config.yaml
n_layer: 13
d_model: 192
n_experts: 64
experts_per_token: 3
d_expert: 96
d_shared_expert: 192
activation: "gelu"
moe_layers: [4, 5, 6, 7, 8, 9, 10, 11, 12]
router_score: "sigmoid"
normalize_top_k: true
routed_scale: 1.5
balance_loss: 0.00281
balance_bias: true
init_std_router: 0.0279
lr_router: 0.00123
n_head: 3
n_kv_head: 3
head_dim: 64
vocab_size: 23365
norm: "rmsnorm"
norm_place: "pre"
norm_eps: 1e-05
positions: "rope"
rope_base: 10000.0
rope_fraction: 0.5
qk_norm: false
attn_scale: 0.125
tie_embeddings: false
parallel_block: false
init: "uniform"
init_std_qkv: 0.0487
init_std_o: 0.0
init_std_up: 0.0487
init_std_down: 0.0
optimizer: "soap_variant"
lr: 0.00422
beta1: 0.95
beta2: 0.95
weight_decay: 0.041
lr_head: 0.00583
grad_clip: 0.5
warmup_steps: 200
schedule: "wsd"
decay_fraction: 0.759
decay_shape: "pow"
final_lr_fraction: 0.02
batch_tokens: 65536
seq_len: 512
doc_mask: false
train_tokens: 385500000
steps: 5883
dataset: "wikipedia_en"
Below are experts of layer 6 (counted from 0) of a mixture-of-experts language model. Rows are named router (the router's row for the expert) and show model dimensions 0-191. Each number is 128 + 24 x the weight over its row's rms, rounded and kept within 0 to 255.
After each expert's rows: "raises" lists some tokens whose logits its average output raises strongly, later layers aside; "comes after" lists some tokens at least twice as common just before its tokens as in all text. This comes from a sample of Wikipedia text that the model never trained on. Tokens count by the router's weight.

# expert 13
router [113 126  95 128 126 171  88 159 120 108 132  94 122  99 119 121 146 137 158  82 140 168 138 176 141 117 137 118 114 118 124 178 152 120 127 137 118 122 192 115 147 123 183 138 162 123 126  97  99 146 123 134 150 168 109 133 186 138 167 134 114 101 117 119 104 169 115 119 138 109 131 150  96 171 143 176 127 121 125 128 122 153 124  84 142 137 135  99 115 100 100 112 129 132 142 146 182 150 150 141  78 153  70 191 144 160 147 128 143 140 124 111 126 109 108 115 133 179 147 111 126  96 121  86 131 137 134 135 149 157 122 163 110 136 147 118 118 127  99 139 177  97 107 149 129 119  85 124 127  96 128 126 135 126 106 132 156 124 148 168 110 135 146 160 138 141 130 122 132 124  81 113 160 132  89 142 140 143 152 140 165 132  93 113 135 139 134 129  80 125  81 109]
raises: " the", " a", ".", " other"
comes after: " |", " Preceded", " Succeeded", ";", " |\n", " directed"

# expert 63
router [108 111 108 143 161 156 128 157  72 105 106 123 109 151 122 161 129 100 121 149 111 131 154 123 129 137 130 117 116 154 148 130 109 120 128 143 128 133 134 130 152 103 175 127 185  92 129 103 117 150 149 117 126 111 124 136 105 148 140 119 171 102 180 133  92 142 160 120 101 109 134 127  89 139  78 111 132 162 131 102 136 131 125 144 132 116 143 126 142  98 135 106  84 114 142 114 130 144 126 160  94 126  97 130 169 150 118 116 122 123 123  80 148 116  94 124 112 106 149 101 183 126 128  69 121 199 140 137 166 136  95 143 130 123 141 163 133  98 102 123 134 136 101 138 123 122  95 164 130  99 134 131 132 160 158 132 145 125 142 125 101 148 148 179 170 118  78 106  93  94 150 123 119 187  86 147  90 168 100 158 166 106 144  96 119 129  99 105 109 139 129 101]
raises: " ", " –", " —", " National", " D", "-"
comes after: "0", ")", " —", "1", "2", "3"

# expert 55
router [123 148 109 130 107 138 115 127 122 121 109  99 139  69  97 115 133 109  61 118 102 127 149 133 153  76 168 102 150 149  97 142 123 111 128 122 117 103 137 126 172  96 146 139 129  83 149 132 111  81 157 168 159 146 124 148 145  92 135 170 103  76 155 114  78 129  93 133 148 118 144 143 146 170 140 110 116 167 146 111 115 100 105 118 150 128 136 120 103  90 120 159 100 105 171 174  94 110 130 136 121 115 131 124  98 139 121  89 130 118 143 138  99  84 133 117 127 145 143 112 181  95 121  91 144 168 161 129 107 109  94 129 121 135 103 155 109 128 122 127 156 122 117 149 146 111  92 120  79 118 156 162 116 150 187 167 103 109 139 150 107 139 137 123 135 122 151  85 175 121 111 134 138 119 142 124 150 149  90 129 146 111 132 142 121 138 101 113 140  94 130 104]
raises: "ar", " and", "it", "iv", "est", ","
comes after: " \"", " (", "-", "==", "===", " un"

# expert 27
router [141 145  68 121 165 124 127 134  85 101  92 110 160 122  70 147 107 131 120 118 124 150 153 126 182  97 111 114 111 112  94 117 146 131 119  97 136 134 111  89 147 125 143 140 145 130 129 120 143 139 131 139 127 170  85 135 113 144 186 151  82  86 119 111 147 139 126 120 148 106 170 106 105 138 150 122 141 124 133 107 134 104 120 129 109 160 125 115  85  99 130 108 130  87 148 142 124 175 129 114 132 122  85 158 141 135 121 117 149 161 134 106 134 124  86  99 124 137 176 114 127 100 151 130 145 140 110 113 173 166 141 149 128 197 136 133 155 102 142 123 120  90 144 186 161 125  77 164 127 131 160 117 109 120 109 132  96 125 155 120 125 116 136 128 162 127  93 114 116 147 123 140  89 145 142 164 147 137 152 149 174  71 120 102 151 136 139 119 104 120 165  99]
raises: ".", "it", ",", "arn", " he"
comes after: " ", " |", " (", " $", " −", " +"

# expert 37
router [125 131 103 136 150 159 120 115 148 118  97 115 139  97 121 115 150 123 142  96 114 137 129 101 115 120 152  88  99 107 118 151 135 132 121  96 131 138 150  98 163  85 132 177 183 153 123 122 109 161  99 161 126 136 118 128 113 133 128 103 113 107 104  81 139 166 109  97 112  61 168 120 122 105 140 140 143 104 117  61 135 127  94 135 111 128 112 138 123 137  89 142 139 119 152 174 137 149 126 141 114  84  92 151 144 142 113 154 153  97 167 140 108 149  98 136 133  80 143 114 150 129 167 162 142 127 110 138 163  93 126 165 127 130  73 182 113 110 130 121  97 110 118 126 168  93 112 141 114 128 151 146 102 115 115 119 103 174 197 122 151 130 144 139 174 145  93 114 121 132 131 117 131 132 162 121 103 140 147 142 136 100 140  85 154 125 128 127  86 120 134  96]
raises: ",", " he", ".", " of", "m"
comes after: " ", "–", "10", "-", " (", "/"

# expert 39
router [119 107  91 144 118 124 122 130 145 118 118 120 116 149 121 135 164 106 131 110  96 137 137 103 107 170 132  90  96 125  84 166 108 127 124 119 108 108 128  97 159 143 127 148 133 147  90 137 118 126  87 151 141 164  88 113 114 111 155 146 126 140 159 115 109 130 126 104 161 100 137 119 113 144 112 152 117  82 128  81 126 143 104 141 118 152 141  95 119 146 142 137 124 116 163 146 140 141 124 143  84  91 103 151 149 130 108 167 164 133 120 180 133 151 141  89 153  94 129 124 166 126 111  95 129 153 206 119 141  88 121 141 132 139  74 132 130 118 167 121  97 120 104 158 154 103 110 156 141  52 159 140 144 158 117 173 107 139 162 132 115 148 171 179 114 133 119 132 155 111 120 152 123 128 165 131 140 129  92  88 139  77  83 101 133 143 130 125 105 114 113 127]
raises: " of", " years", " have"
comes after: ".", "00", "0", "50", "10", "5"

# expert 18
router [146 139 133 127 104 167 210 148 111 155 100  97 137 121  90  97 115 140 144 116 116 136 117 157 165 147 141 124 148 158 175 149 130 153 123  87 110 133 159 148 178 111 132 145 137 153 100 124  76 135 124 115 147 155 117 146  99  92 138 142 102 123 138 128 107 115 123 122 154  99 151 160 105 112 145 140 113 152 132  75 143 110 104 140 115 132 164 107 121 122 125  99 173 113 137 138  96 129 139 117  85 135  69 143 156 142 121 135 107 132 174 125 136  91  96 121 114 135 147 113 147 143 104 113 142 114 142 117 122 119 113 178  98 104 123 133 127 148 129 141  89 110  88 135 120 135  85 121 130  65  76 129 118 144 159 111 103 151 105 121 143 145 180 151 130 125 119 144 115 120  98 119 111 130 130 131 145 187  75  83 153 106 144 119 162 107 150 127 129 102  95 112]
raises: "A", "I", "M", "S", "C", "F"
comes after: " |", ":", ",", "-", " \"", " as"

# expert 1
router [117 161 115 141  85 118 135 122 121 117 108 120 133 104 110 128 110 135  90 133 115 128 136 161 143 104 158 104 139 147 104 193 116 123 104 138 123 151 165  90 179 125 152 179  94 166 106 112 128 129 150 170 144 146  90 110 149 145 137 154 113  86 151 122  71 150 125 138 143 126 162 156 152 135 119 109 115 135 112 100 129  82  91 143 137 136 149 122 107 131 140 103 120 107 166 166 103 154 107 124 109 109  97 142 128 169 110 112 130 127 130  66 106 112  86 123 120 161 130 117 137 129 152  63  94 162 121 107 135  98  98 125 111 150  92 112 149 173 128 120 126 164 115 166 128 105 117 106 128 111 163 131  93 113 131 120  85 108 116 153  68 162 148 135 121 121 137 134 135 105 117  77 124 147 129 126 130 171  82 116 142 110 115 110 112 118 133  83  95 128 128 120]
raises: "-", "il", "it", " ", ",", "en"
comes after: " the", ",", " and", " of", "-", ":"

# expert 23
router [139  80 118 124 168 138 133 164 127 122 115 112 143 116 104 126 131 122 134 138  89 119 107 148 160  95 142  90 106 157 112 142 114  98 140 157  68 119 161  97 120 128 133 149 119 135 141 118 112 144 132 105 160 178 163 157 116 118 137 121  70 132 134 130 102  91  90 105 153 135 147 159 103 134 122 103 116 106 109 102 130 105  95 153 107 119 161  89 135 122 138 140 116 109 135  97 122 164 152 109 133  94 101 129 101 144 105 101 112 145 119 168  90 170 122 115 138 129 114 125 170 170 132 128 133 163 143 161 109 132  80 118 111 133 114 147 100 182 122 133 128 120 141 159 143  98 123 135  60  99 138 136 163 123 148  77 143 153 159 191  95 109 144 140 128 122 114 158 118 121 157  75 108 182 110 137 146 121  85 144 129 130 129 122 126 101 126  92 108 116 143 123]
raises: "rad", "st", "ad", "ier", "ick", "in"
comes after: ".\n\n", " N", " T", " R", " P", " L"